Below are experts of layer 3 (counted from 0) of a mixture-of-experts language model. Rows are named router (the router's row for the expert), up (a neuron's input weights, with its number), down (a neuron's output weights, with its number) and show model dimensions 0-95. Each number is 128 + 32 x the weight over its row's rms, rounded and kept within 0 to 255. Numbers have three digits each.
Before each expert's rows: "comes after" lists some tokens at least twice as common just before its tokens as in all text; "mostly gets" lists some tokens that are sent to it at least half of the time. This comes from a sample of Wikipedia text that the model never trained on. Tokens count by the router's weight.

# expert 10
comes after: ",", "2", "1", "3", "4", "(s"
mostly gets: ")", "}", " or", "]", "),", ");"
router:130147118149130152155137156126143185147133129136148118131147123127092074094133093108096152113109129141096134048124189085102149110123133087082150124182109139102118116110143132111110119086153088102150194090154119151186058169150084144143078116115157203186090110080139130117053186131124109122
up0:191136112133100129154213161109080128163109092064132074132154097118125157139148131148099147077106143124162089141127129148178149168077120078139083098165144102093051140186073117183116152178176138120149157101118163155147067115099161133132183174142136138141171162167120140103054113128139193123
down0:121084134108100135111115165055125117100131098137120160149133118116099130129110072105063134159110154121143138132146163106194203125135111068106113182115158098148176085192106117116084167122084124140146143133147089076132084142121112073104135112155140100102121162152133124159137124106149112093
up1:171109160135117100106204094117125125144122089181095162173164057102202062189161082120113126157103152167144123113153182089125099078176080079117092145168144151112107189129141157160120119115169100130083119132125091112071150156174107090120076137108080152097133142089192131098160131209125112111
down1:130155048147074083154067124164142114128111098118104104161141061116093198130134162138133098112036136161107145102084108110071088090094147106095158099072110115165137143114083090123090137101137182094144114070102127044175083115150112110143092135123157139161143135125107140096081132115164108154
up2:106074108117102117167106071151119147050091206195175135108131127154125106172109161122150134081138181107181076143120113102096147085081152147148135091115110085130066155103129118144143126144120093062137136139125068104120114180100173136108117082116158138128120139148106166177115157094170161141
down2:104155135155141147114119110109070133131116085135161107122159158158167150148139178147112142135115072169120128169130146107152093110162124142095098141106125140152062105129153116137139121125116142136109106147105080104138183075202122178133167190104067075153105124093096102122187104067103098150
up3:086077103036091095165110149135130121132087183169125134173137123129155130139139115167132155136152172127103093180072130101098060139151168091130152134167156161128165162153111129108191180124111108085101186096078083155153163156123146131138149181095126146115083155128168068108157173084163073153
down3:066073083156059148106158164127103105143188171139128108111115169101180148138122116103123104102071118187104182140128123090167143090131099155112123157110087132112146168152158166174116117161133141122064115103116115152106168121094154177137086117104173169136102073115103159085159152151106128150
up4:141090061145127139137082170101083129160106134144061116159129078156096130111130143056143157133129136095103140099156154114061184121139107125175183122109109120104166128084132138178119144088116108125141125098130174125156102115172118106184114137041073108141124155100123094122109118123106101163
down4:121111118130054128174126067083118111161122114122140165169108167146124113100151141144049090140153086108130129136088174197157140123131082064124105154083192122116121168103115133035111136126185168128123110105161089131173119116174102112157100092118160115102175129140148117090090087148162094116
up5:103146093197032125106115144149134094194127111174136142066149125109167101130123135149118141141164103161121081118057157112111140100143106187074149188130117058163157119112121166119139112130132124151192124162159079109065168119158114086091063081134199142057159132107158093101133167142072124108
down5:104153100109126135160132085120128087171139146112105143179190151077103108116095099120161119105125121171123133130131150087067086138107198143098082142159116141094153131094192091159098187184149152087112164145111156222089156137110079138150140110121137201134115108127151136143140216116106114103
up6:148119127127093119134096129132126099120181147156115096122142170092151135039143090036124100082072079083125069116099098135145166130088130093145175077131089077169138136150141165113183113108112108114168080098124109161179111130137134083127168160161173177102088158107143104092133160165139157154
down6:113158184169128131172099112095116178147162064098132096188146152122100079156153097180090116106124103120142151159128150116151141081110158142130129154106164140146127204123066081117100124159140114146116173168114156141152133053194109120159106089102057133168129110171131151123141157153153132165
up7:120102126155179123106153140117131148119155139123178114147086141114118077168114167112104139138103159117174101135159165151138117119184203145093123142161128113115158101078132122124146109112081127122109112127093126073096106098121135111170097080105072141093123123114089107059066128149104094084
down7:107141081163144149117109087142129131084154114130131137108093134118158115084074115187126186187168096184123115095143102114091139141124075094118127107155123152130115086107141147116162132144133113130106074181128119118196087168129161129139143121120164171154118101112156192097130171082083104088
up8:109136164141133114103213121121094132124075114066084147078128177123111091071132125120138172140136096143159136125181081121108177172088163104069087142165096142138078149122129183088172202145136155089184114120062107205179088138140125117127111126110114082116105175081211111151150084139139124096
down8:154119121161157167128074140153083114149181210136090083116166113142127149167088167120178146104138152144099095114120133080122092179140165192185154164150143136088142111165158152110138095099165113140155108136196107147143092097151099109119066133092149088147157086148119164152133132120147086138
up9:114085089192066154175097125120154125114146149141148166141165124108087114164169127125208162187123178129155126099106149170104128141095121162153131165143125144133122128089089165101129135028140156110099138104076149096111183144149117144158154152162133121108121154186158139155115131130146110118
down9:102090144098078154147080146147122115070099076141087138143088144134148122080140148138104147094072145103137119141126132083122185096138062097135133163113092098108075116165164132169144182159063063073149129090124113087098177126134154085155121164190136179088152114126122221141057140185086067179
up10:131076202127102077146082147079071063126127135146136167115082153145095134171177126090134079121146102112050094116176138145148139152129146146155113120170119123138134107147123167111155124133126137122124146146114092084124129125111115129147177152117147136108132178118114173134150138163149136155
down10:165126122159140095094126088117174119176178110123132107113133164132155115144128146142143119036116101162109180169040119157164104127071122091085098104077106105110113100085125150085164114095076070154103175128132170130138110135206123101175138094169119141067130176127105144111136126164112108153

# expert 56
comes after: " is", " and", " he", " to", " who", " He"
mostly gets: " wrote", " been", " worked", " have", " remained", " had"
router:122124084120090119100113169129100072138174075084165075189168183141136121094133109120093110186148195126087157087109099163099060170131089119063066097131129142125091167166114101106085063149127106094135065076094109123135117149147074121106067109123051177118132141160159131161104126193183097168
up0:102109110104083088121125174103129083125107114097168103119151099124097152169086159147081140154122197127123161137062155153201142058117151162061166137094128152137176124147084103168120073116083177177100110133152161120177147100166099111143143140091141136132167126168086184100116138102118128084
down0:109136110114184121152132144134097174114109114158105128099160148112086166092093156097114173141166141155134124117124103160078113122120079157117098117110154096132103192112134126155122124173178149153144160086139158126194142132169127153095146139130166139090178137164140164100114146132161103138
up1:135136157160085130120164136155106087142143087111090160123151076100168133143142093129135188147134143143142099122119126103143136141118145131124101155132118160085084123106159150128116136135162150120093120137130152129178121143127100166152119116116128116172166179153163119141115073086081113114
down1:115103122168116142159113121146125141145161156159118128121118148138089104095117137156113105137121150123085070097133116110159147148080144103128098127182180079111187110212069094108140162131148092137098130107120157116099088118124140119194137154149065099167121141131104156173151205114099116130
up2:146121093111151169144093162148161087216108109120118101104135101116137112102125102122130098092182191125120170118107205146143105137110141139141111112145120130104190173147184116109077167128136134096117224156130120104120143114154163190108090117132100102176169107089093110087133058121146144143
down2:152069167112135140135079048091111149110146141128104136165126088144153084074095188096119123110092076075134159163100128128111146135131143109101148133124142136113125138119135187072145134098118141069116073103092087149121105125175136168160189084132091163102104121094109100154130153097079129118
up3:117075201104147124120127173162048112084149106128116101135148089120110117158133107104102124109103069091151175107140151158129124206044153127186080177124141115089083134110149109160163125142106153118132108080123158113152132110171080167114146113087130102046124119108099074079152141123122094092
down3:102111200126102127131127080113120127133106153117201100125137129123132124095063114177111064183120070108113147118124179186115105143122141120191117086110153115118059110097122097076095142135118162158105108138076064085174097133149126164111114093100197081117084105153145096135144150127161079223
up4:139165144124115130105103120084127171138048090144111078172105081151209151149121133152096106174143159163137151172129126144137121149121068154100108111196170168138137126140114086119151199101149136151125141157141120108103133110174081064102125209140124113123105087094173134086103143112107045103
down4:142124089099139085110181058167139156126138179106210131111102094128085139061148087092155130152179137120129091115116125143190151105107106111126127132097093107164056139159139134161107104067125127151115118137053091104094155160155103114142117125055107119151150126156125139179165160119137148177
up5:130136113142141125148173108114130101079161130099114121116141091092173178071127146118118176186157132147113149152150166086143127146113114124112154091125166147082122141131178194112134086157141181142205184152120089076114149156102163141087099113074110163167096160095128120120139109150072109107
down5:116154169103173103122121117088162150166137155207167154089095196123155114146146141111105110173155152057134119074109141130071064095150100100184150086119154058119097197166152149121109121163171058132193057145122065100093151134136198153115164106146176135114123101084118097105142161154136080155
up6:154091135171125172101129174076147105096110143149144107133137116115049180101074083122106098143148164171153136063187087121145205112100110163086101071147053107096111124119136168133091108128191157126140133112126123100128141132117148091129123145096093130115131140183139178140117082137109086171
down6:106102115119078151148108121156130129148116117093157080155165144159126107134129157150118121150134171117098066116122169145117131173190166148121055140098139143163092181113149102142127164157159090092116166206106149167127160187169135107132129204159116102104138101148133116144141168078105100143
up7:068144161121145154211114107139155095120147071169126107071129131124101138102125141120131119100115180136129081194132096113107187171167169141154108085162129193146105093066118164157124105082103178121117188155137089083160165099112101140120118159138144129100128113140167131161178096098072167129
down7:119111131145196104141149135082120106125142124145119095216135157130194098106145121135105158137159145190114145084162109056127118134106125138101110094105142097097121199181077127069070077135193156116184110116127087167152149249158157092150154119138159055131121109137098144153081139095126163130
up8:146140149109129055135110074117089143144151129091120156168143090146136122123131092156137118103158143150106129081123138178108111125152186124171107149092141130164147170152142080157201127032123111160136087126103091164193165126177095144152124127135180156093164160124089117106111129152126067035
down8:108180117112119177111142094135151108146101155079085110112093086112144120159115142112128157164156166110130163083094088106105108126098115146168128042097126121109089148120081142133134140157123136136165179089141135135151127160124066129165100095024170079140117107119147160122139135134116108128
up9:049091125127096131115165107100148098077105158134137103111130074146105133122193098165158106197096132131149096125108089128184195101115127116110196096138168109120134131137123089127064147118086203104106137152147121117135116139155168145125139120098158156143173133123140172151128131161108160108
down9:187093140062085134068075126176132141149164066144144156133105156132073124136115034138107129131137161130169070152195145100130141104100116113077123101141099118141120142132126131136133119158128077149171131136138112115126105109166089141099070175166102148153136106120171151132137129122163109118
up10:052132159138117182088136122096156061082131100063123113136198150133172113142110144172138156114187129130142141168176137128086140102098170119143081069135149128124117140161069087120107094142185163130143049122162183126089078116071162120203085141138079143130122123142089118157151113118120193164
down10:131136109157203148143108156100191155100149105141105163154089142091116143154122137090130157105115137134143133144093147174126073173136120106092164110091140150118149094138117136099141166152105055111156108104126147106175095092104132134129191112177161110148103146092147131144181172116185075132

# expert 34
comes after: " the", " his", " their", " of", "'s", " its"
mostly gets: " people", " children", " women", " death", " areas", " players"
router:098115108111087146100114117092116126192089127138127105153122076090149098111109117123122099102127148145094096088139134141055135135143143123149132143078134119169154131172110188137142095122139068099086136123157157090130153153201099152169139150121145099133104130116146115115125103178144095148
up0:146116163129132114129154116153122050187165139081134161113160090030130115069188132128185136088103112093176199090141121127112150120121099159137088174137153142193126067214135122152172110170143091181129113123150188124142145146142130147139169123146131163145107076193115146146108190116185136112
down0:150170134107085081164103165094104149169090106099140087149091143127150135109191096161115117212133173198135132076116129140108127117164059171139106144157119106101094136167041154147179078085162112149129122128203148073135109152088166109149119135134113140125091133094087117132141102088158118100
up1:115137104137128112141090123102131179137084128214173133133142074109127124190077072147102140113099124146107109175144128119170089102102036162139154101073134145084155134132119164106078089125108120125130125083161199184125143129142065140082124199084149175157160134138127133093162124122159065068
down1:124117124114120109129130171128172131145139127070119170115185177160119102200177049163115170132118182063213135106119183143163111126137155130110164170124106120179064127118103159117103126133128088147082096160084138145099136127147115145165112184078080146107121180123164118125139100128089132160
up2:139118071146055150136122168111139078154188117150159160062130129108135173144128146131108175085172096118108170150114149167128150076168139130140081174136161176121172085099159159119170120138151134115158099117102127189080100159137096130120165101196168100071149138069128126099147120158118087127
down2:109101151118121184179132134113146169131102140129154135138085146094140124161120107108131121211150162129099090137129140091114088174106139146100138091159162125155082090127159165150085131168195117125171158099157137089137113094131085095157062169115144199099060166121160194140103149096097202103
up3:195118187039154139126161162107147150124188131162191130116166097149123088142064091112137080126144127145120138099163144119150160058114066095131147055095196145149093099113143110113109118109166164114172126113107147103157117125116103125150107136058069163118148105144109136136128111064100083135
down3:093087112156057117103129112134139097126121165099146111120171098156107059134122061136070120144113184104098143232118141111203163096137127109087111085125112147145087125140149100114137089164129175083126165095059124082134120176126056093192066101080097073159160131117061167137168099101177129116
up4:101158116150234134140116126089140069131176112145057130170176141139120160163185130140090128074127066124113093149112151156120093137142130104121120169135154142165112117126167143103086155119126185147131207122130093145133133113098121125155094115121134096133155102075168089132120153100109137137
down4:155161089139100145125130109144101129102124172164093108160147085083119197167148119136158157129147112211133144175153104110139130109161130129184134113094141129137152107075072125157116179125202190107170178123145125152140088160122166130090207145150069055125192130087122148131156123139100104084
up5:181115098113115124101144174210115106159147118116155158154062144153108137190063166084153140105111128132084191148074165133106121095168113139062085114163110117148158122102117132117105133131168090155127162171117114142045171194059112127151156163131107160080144109098169108089132128117128113141
down5:122099146088128126123107078127122141168124085117083189133159070089180189075116122089141114135107144142155089180121084167084102103066091065144123131126146130182177132144129154190126107112078153106106186119167087123093114148122111130111167097130075119095104072163126156138107097112105117059
up6:083157127080173181163144161021190084101135108140154106143150136145115135150149176113109130123150104130110154132155125166144164062088101125099144123097110154131140161102151155125121098083161111150150167133081108140187131139139121176108148131128188112127116146121067160099176124179057095068
down6:107075139128176102205085125119104138155177185154110125114146092133125142180153126099129165115111168107100187073127129109146182122128118131167167195182077147130175142136180130133126120107085114164167248154091149122145125143182107125156127120110087160123189142139063052101079149135104164123
up7:134111199108100201143106120147113125168158139151107117137139065127099138132166198095155079129095102101101116125107123129087064151130088102137058139143172093121117166158175158152168126129171145174145073142165145132154078086125165101070119142153139083137115141159092141144103136161167174101
down7:070168077185158135174128117111147117131060178142118145182124133150153128089146168172029104076120107137140055159148155124162162135078136155098167080096133166138165137101121110124119129062109119157128158099108124115100113138131147104169099174153138140100081136170137134128131116128100109145
up8:055126144127150139156136111101101112129127112098107139129132114097212102158131145107129043117118094116160173073156149232149152170100159115147128165116163101165138126136099135138110084154172144116159103095073064117137187149157137166170112139162151080172114133129162144111140107153152117073
down8:087080150082143108138144163124094070147111146137069100044123112115142142113152136134156108174147105099123171117097121126151099110093106179113179093194170150098117130093137141168094119113119187109131208050141097150170066139141125129146098145129128094183110069154092094117111139118190188112
up9:062107181118112088122122130168140089150118175115141105132120161160175080178127113100134071157074119199097184084131158100183163159153125125165123144167144156116105116180148173183117197159071169082110139152043117142131156144100122155176138102099155178124113132086173154142131090142140143171
down9:119166129068106144122114101134187160132191141197154118050130106067129113131077142107134110146126098130150116124165110202083114085131107135098159189110161128080112124144139100131133164131124108125139083111137100127159155114110087150150125141155179116175114092177143124181103131124072141197
up10:149166156074087174115104097144130096162140199124184107134144143145133104129136150114106120175063176111206118129160129107141105089093128158137124139079214127137073103129124094111106168105112134160122071148058141118089109098128068110151181119102119130105129080142134146130126066125136094120
down10:121092166160116214143131075086105060189092135153108076106198161207134108144115186083141146117144138105114077089146092125099128164180154145146123164138128084152122121169138133146133098108143090141112101126072097151140120179106161139116163158190110197087105096137123141117112128161092159108

# expert 9
comes after: " ", ".", " (", ":", " −", " +"
mostly gets: " months", " years", " year", "29", "18", "30"
router:147168134137079178134168117092152120146105083129143148156164162057137145105100131075151146108192132162197106126163143127114176119160133152156122105116133112144139150113095120145206168174053114149136114116189045154107149134129160150119153101114129138153114168130123141106124095110156088159
up0:097119110152138085148180160136117122157124134126071116139033153095116106144120127130156116108150115103162079060130157173130087097152083118095177146161110102076139208147064133153139116122041146135110171123147156102132122138108083144113148136150162159189161230072119106097074115105093115158
down0:104079128119082113135128147160109132121157113068136084143093108095105153108166132134046113134106198110092066106141162142088136135124122139172162152157112101139124119098115140137126152134114069183117145095130160185138104146113136103124139218072086212076089105124124167144092127129163155133
up1:146180125152153169123141126147188077120146148149130125112126070175077190153155071172124125116121134120120124212144140135162104111115179107120140116085155172132103175122120139167130165158090128157173159050163174041170187174150081108106137059098116070095106139147163146099181131119174114124
down1:115108101123157156155094070124108114101171154139137115129074125133127112109085095149085133081214141172167143126164112086136153141165084115180093134150117138135150057094158143196111116153131184153152115173124140132149089076126137175196114146163129140115128147161144097172152099100106135080
up2:155172177153081197102152118090129129136147108130109173088127108129157147170046054109135138074117111120124100133156123059161141202106122151120131061136091170177130135186087162114168105119129170063098133138125146125120137161092166116062183133137112124131089098123150164102091201148144060138
down2:100102116100166129130111123119148135137143171047153158097149131186143121159152161135157138113164146139148132202124130182104154139093126145136167163110114118143113135086097173124094066050108154100143138132107093153169104148140090181164157168119171143172130109099092103117151134146154096137
up3:136132127151051165083080124084114116161042109121106106132131147168123116129127121080129138152126117075121117080084125130142087134154151059093107102190182109135161122185075143185165091108120100084094194121137117110112057130127170103148096098126112145132195092105101153179153116143121085131
down3:112190117137127137124092103147207146164138153125168136112121125111150083181159117210116161099121121179144194094090176065151184117157120146168080122091143109115157082100143134108129097148114147145146104110098165138161120159182134120060192162059114124130060157096106144120161125123149132159
up4:193164107144098116133103123105094079108120117145184094169125153138085133184113110083150106088073117175141145118053156126123095132169113094129147139124157136142156117123140118094082112134160148110223132150131113135157173115112160118065132132121123120095134157126148103107102189095123168157
down4:122138170178118140138146137122067096134103150113127178207101137093086127142141160056136068160089158102075127123137148143056164176167097061146142129198117171160091094070170132130142159108161156082099078130134108152138163123112182105125095127150156164110115148159129115130086137171202120148
up5:125052131066148073166137164109112134137137101121206088105145114122138166142108140158116125161146110101169092085121023103183185155119111173172062133136123146124175159182187093118124125149147119085095102133114157117098196144157141106119102114149141217085154111135100126151105093151124136128
down5:072091090100098093179141170083203099177111110146118134129132030108135150114130122111045129113126158106116179146115139143115083149138181180074172156097110139134121102162100118128139069141147075085138161179074160108127137117068108157113075099112065144162120136148101187157142081104178083138
up6:121096113098125106098152067107155102120205120174162082138163118133112153149158191127131178116132126129100089145117136110118176074121088146105160096145136188132131127137080129089123153142158142138145147160125121178195085084200175160108144113105129088081175171130139074139107116097107135140
down6:106123145113131173118127121151152114132124081136085133133165092051117138141114137090135090168131172137177136155135145117128188193131135099111148150093116134171163129077056104117117119085135087123202133139169133113078141139110129180116127085089098223151138086148134058155113147134157168146
up7:128098065114142123207114088113113131162166155108157121151126142139166113124062157173068113168154138178139067175117098131099101180075153126149092132190104118122145150154124106084150201125102142132127118127150120195114087146113129131098120186158131156138100083131104129060157122067183156176
down7:097127142139111118085158099155100109143147152147102129154077151181096165122123103118090122112090137177138113155141134058137118124109176133097155166145120158144051160079129068094126146129124120191156101143156106075149055109103116144128096104153080219115205145131118100122157178146134079128
up8:179141130154092078095171135111104116174157132132133125134129155163151081072104110137138075100174100110147105129075180153113159106128142110141071101145168137100106184121115131097133128085133128102149109153120154161088146120145111133073172152104138061107129125133095199189124108149113130110
down8:097127157153052175068134136170160165164104194140115125116201139143147105079103149101137121165123116080131109086170103165111134088146108124103159148144176172087098091151144181189107108114105119144087143099174077086132125113116121144107137165150132114161079110122122132143094180172157087140
up9:131143130115123079119088134157177104151109156113071114152123131131165142193157108145084104110111124104144110134104103155089143066128104150134141133102131162112082120135142172125087127175104157066085111154159113143102120180090130075083195160103094148103140116114149119225157118134144122128
down9:129104110087162117137142078087125160091136110160183151167153165113126142121080152095134127207109113119111094104175152167150167107210172176087068105085129182092141148129115205108070156114116141108072126106139138184128152092134188120199078158182171141128116175176101084120129086148071106155
up10:124130161099109171089093157160098163177116090090149126113092088107108122099118186117134111111087162144119114083138128223132067154164193105123118134086139137121126197149175081178092161138177090125136108158123150105072112117135143174128116159117035169187136138104174110161137153172149142143
down10:085131109113152105127126149127102099205143109082094063112135187106183094096185100142135095143124099095120100140115126072153117087177133117149164176065108160065152081123149074106086121172114147178190113129173148192090121114140193128140093085084177145135134125123126095095177095109102103138

# expert 28
comes after: ",", " along", "ed", " directed", "\"", "),"
mostly gets: " which", " where", " but", " after", " when", " who"
router:118146106134175122139145173166161161151143124095194136178167106097150146143185190131103082165162055103104155065076182143144153148133107057123166089138101101101095102137146156095124125128127100144113151158165043103098162182142125125101163084094178166111093132099152134190070148118106109134
up0:125081110126063110094122120114162103101100164089134109129083142160127149090116095116127057136157130096117077040115133104126127118140116088103101131074141090152131177118094181117206046136124108159158135108110167093146141159133166132135124153216161079098115108088171138138136160144070095088
down0:155179149169144177152138184112068144141110127123119117123080128160152159160130124137127117106131170103116180144182167069114120167143146142118120142137153132177152049107105088138124196153133129124105138107123124154171081139122046096076144116122163147103172194177138131135087171174144121129
up1:064123148134159069077095092126187121114119108152133187117164107114122132134119153173100156134154117135105097152150139133159149151147138069134109135142186099145090153165116101141106090045203123189158185154076163146128117138181106106138136136123153164111131154088126122140149052168125139135
down1:138131110166088141118134087167117138202136122106157110088107131094132110155108139143128047095115172153125172099125165109085132119137127107132126138132091176101163139124064118176131134156165109094123092145119159118122155090146102102141121129129192139134118088098193101103126107094142134157
up2:136080167123127073147157123149184112092135074152165098111101137139126146083090188126118162104124129165135176152162068136096153092085082137118080070078103059141107151156082133128177068147166146137114093095144146091102099113095083101114173060161134163117154093140119119138118104074168152074
down2:116122167165129131144177188118183152176092200109198168141098135112107142123104126059138085084110129111130168124158111147105095169152129118165106072153100105138119096125126149106134113215144085144163123170145106150120120157108179152113117155059125143136179099156063098201123137077124126124
up3:115113127128144124125098105093125101123154146134126104088127077166100137135090093166138132143125123124153134113137154160175119107166126157119108130172055123136110119129100112061141148141133123115138161134109083101135155141172170157124168106162097077112169160161059140156095150203065122135
down3:095153128092137119139109139139128101088115154094150117076080136122060091097109132138197123166204107184155081099161150106173200167132169167107116095135194141151117091169122117102125118208177068148131083157156108127102099168130125151133103129112138160102150215153157127115054108137136090184
up4:141100120095115162129102117101126103072118203090133103145102170154112056169119136092171139123093106138114150122130056158092169124173154134122133133169120115083193151128152135108151116089116140119066177119197124142155134082149170097106191128154101135116133103145091042161161134122154145161
down4:106123108117096125158115159067147160149119086184173160160201161137154107122174112106192147174094129102100221109129173100095145129139102123123144153096087114091085124143133169139168153112077150159061137042130082131163101068137149138118184143056109141243204191131141167102202111158162112136
up5:085196164094140109094168101134128077112128171144132148084106176106142073084118173162086117146102122142096127128053083119144139130161109148110117178135109139152125143113104083181145079150175125088115128209142124119099074126115127087123109081120104141174090206085117152123101093145095116141
down5:129154052152169116135156148167139118123120085167113091090109137135060118125095170130110157098085114113098156150142156137139125158140128088143154152076171106111200132183157103101169059163127101152099101158159192094117156199091158128095162122165119135103138149123122092103066119144101086098
up6:115197118136110061111114102126138156135145117151119135188185138141123166075093101134156172100104117048118116147121119113054135144173097153132180170169107099207112161138123122068135141092163080151112139107129140154109116161166118158174144066165113099124125159087064160118135138160143101104
down6:109150132097137073117092120120181105098129073124134091178135156173116112161124168121176144140121083133143122194144117162115125169131144144143152133149132145081113102141130098141087105142119123076061146051154072167124096181109085090145122110078124062129160124192177070165078142157193109138
up7:151157142107121172180087138132123148120125088091167110134098125154117145184135156165136108134093115139146150123148162111073075122137120185130096175138193108053174158070189167022151125117146165138082121153140115136110127122135180088198175145127091105183160076164158149114121131103141137091
down7:143139154160116101134093239087135166111078106105062137151115108138128111096108098123146115104069168122145097129092107168108121117118176135168116093097110069126117127103152121148133095104056163090103098098135172093124163173190135112126128129068133107113129121137089121117089156124146136087
up8:132073172130121120164082089114171079168162121081124120182141207093092116126100105162161189101128125118108083119132158121177142060144149113127131139080129180131110130183095149120162130104072180111188135177156105146145151112104123131149138094144139151137113122086185124110108072111162179088
down8:115076193174080163136122067118123182107094160104092164171140099120145117149158139164137138061156109140179148152120089148175133108149147135153188083178088151165147083087156063172144149071152107168106137131103096137117134101154084107120073094117122140115171134104140148149125174107201204113
up9:093154118108139132138194094151085125180100180126055079188173137147170081101167176121097119146190132138082110161129089192158081165085145126129141152123091120147078120106153152099108127094118141129132111150118133134131143157114157121081142119142152095119115208091097127129157200151160139156
down9:147112126099107119138083134079113135121101122092097135097090104137074121148194080151154117112132155169143093127101121160079140098027149120104111131131128183145127176176134112194120102132096086115126171166109132098139034075133093215177136086103120166142127148114128103078103115102130095181
up10:114186125121137110112174076140130152113161116078076088093118149160137081103164155118177136135153164139095116089162131197084171118166139139158123144116112160158163106157063084154127152138109116130100150100128146111116146169131140191140091077123132166136090172041120166158111134144076166183
down10:127117052124122080118123114113122158080084180079086135122138124150145146120053146142124131139160208124076104145154117127114117184109135113095139130121116067101128078140130049049105136122125143198141114138140144139088133130169107090123137146126081124111089132148125105124135151146151086122

# expert 47
comes after: ".", " he", ".\n\n", " it", " He", " It"
mostly gets: " was", " began", " took", " became", " came", " During"
router:157080121113111082093142137103114110080103119130165098154190175124179105056166155128055136154148168132130146102152112127094102191141116105135118140079184180096074140119064142128086092144113149105120043138104137136139130099119103083103143095140101142119164130183094128179170081171111108139
up0:079117137103131142068178162124102128065126146122068114153101077117134137144124155129081174162122138112120109152100188155106106129128031102178174139117155220123098111145160127135189134115142074136147140106103145130185106080127079162108101064125099161122042164208188164072130138126170143102
down0:104126069140121146106111084119128158125087097146119143087154180145122109138183112196112167137113168162130145071118178100047114156180098112124104147145118099101164118160134110134153180103155129149096096130138162118157155095090112159154078205138142206171123111107124145133095177127136130148
up1:112141148082116132119087068153169147106112136082153131134108128179106102110134138103118058118155076129120103132126039176105111126154153147093091165162111110069137093093178158157085151124151096100075138135151181127173138068135151065173128067149163038134162109111078125154071153153193148088
down1:109153150131130174120137206108170157127137146108147113131139155076143117133117144146083132205103174114146124072138186125163121124124162154089145148083164143103152126108108094126128099158121126141165107132113068144096131208096140106199106134167110103170184144137123064175186166117064127154
up2:167131122154130164118145161053135106157136108148062136101138081177141113181074163109137163170135080113080157139147093152164184104103173135111134126206152149129141105119129131124124154111081066122123145147135139153142108168136117143159133058127094152123115096181167119089154138104097139155
down2:171104114098114096163127133166141063141105155129131052162150092217067111157086079164140152068138112144145138145131039142137114133125131181113126154155081174085147181076142119125137120107151149142098115164126095138120140147125096158086083157095102120132087191062135064097086081122098069172
up3:124135159104106110110173167150164106116102144052142078136125119170114135155154115123149102054064120150117141115115159152163133106084091171053129152173116121073148056120152123103110126110148118102194111133101132152145088129168161199143127151140077099099161096133074117081138046072157117195
down3:115085112165090107110104188121153165166113075166168188082132149073128098134119141152092205126123131114081180123152148102162138135109133112166111152077108130167171110080178167104130051119157121159125125144141094122156118113058081059099163107167084140138104150167177180073101082071163171104
up4:093164131187093143124117137079134144198081158101108146171128195130076136131131151131152139120171159116129163171169137103087214104101123076104140134084147100146148124160165094105096164102132082099139100105167143088161108102042153097165195113117131152146123113151146147122128096146161171084
down4:123126100156168063117119114089146125122137110089154119145179063130170187094097177158154180149059185115128129122084158147109090103125071117121042127151121166123160107126066196129137138130102201134117125078144147117158132148170120117075067179113092113110123147127112125157162172084181074129
up5:179179077126131074169132104112119165099128116082096127135147125106102124080155075063109115088105120100094149092153043136134150122128126167168146091151185082139137095141119122142081125059175155135180119142105169193105112175089133090105091111124105164114091070161125174110067166093137165099
down5:121124092122087124077125120077145145183155121140127108131151091149141075155120170148174144184129117079172122111096092115116172122156119132131067085172121128102104102091101140125096168139104161132087052140145142064107071116171128129114199050105060175114126180205118102115094062161137108158
up6:155189098212133149124125102152140182131117142096118123101158123119095168109104101087118074179133167120141085128165082145053157155064158152192153085102110105122092153117162069127043158150128114120192131122068132133139127126101131104148095209146066144123148113151154152183074180142194172141
down6:115118093135038143172115119151059077130109131191134112137118179114116136089109181140117147143172085126093170134091151074148173108162085125138127171133081097089081138102134141131056146163139177142150092086123180128098164153091133082061134105136187146112154126146079103106144127106142112149
up7:159143156127153144112083094071157110141133090125091146148134144172212110096103137100122131121111079094143167133107120140071174117122076075099093077108097140089099119118157096122145121177182120142115107169187104105149127147143172163145092192106107094115127136109113100108091097195136120060
down7:145101114112088154116076154199076136166133124163132128101125064164139099078078110146091154101135178138134094130135145076091085118126190142075114118126094102156181133156136126133168145111076162149123107088109081088107166118108142089163159129143122232132158126135105100132096133142121152106
up8:126150086083220179132121181115121183045104127099162170124175095125145119076089066132095118082133085153160076121135129118107162036123102092121133126085063088140119146100097131090082081071124137199095121157132114150091102129135132147119189101112115135152130115119103102119146115081138072110
down8:116113108154121128102101123105027160175208172149145164131116191122120146184154160087142119168163144134148127170076125102174131135105140108210175128112166115151097118142149116121116097114151118156139150129118192089129095135132069074149084113149152142151196086127186148126077086154167102195
up9:198198136086094176109156172102168107076075150121075146150122127167160124093125156123142119117112093148116103114145112176143103077133132201102144108099099087144143229124121123104131148119154130126175102092146174166104172140130134119109111113154073052100090064093162144177153129212151105136
down9:078095149122106145124125097128134145144106164125099103108093145099139140104103149122141126164151147107185163076097113157067158175147116065117137121182149098131112127121093120060120080151062124130116180167137148155098110143081173153130183064137137127087153103111162122158148150100102146114
up10:174141153069096096182086158063146161196156126108181170161083158119176099149153147111125095146166086107138097133112103119083158110110152191146105112132140153065134151145172115169135052157106136136141135135088166170105112082127156115119148116169115084147185115114119113154145120121086107151
down10:126122117154131114115162146111161125098102209153161153080109114145150091115080155104088176136164146136076108134151122121127112118099155059121139077087146124119156099120084099116153089093088085159096173093083127114104133150113136132121171113151167098086090120129133136068094114120102213137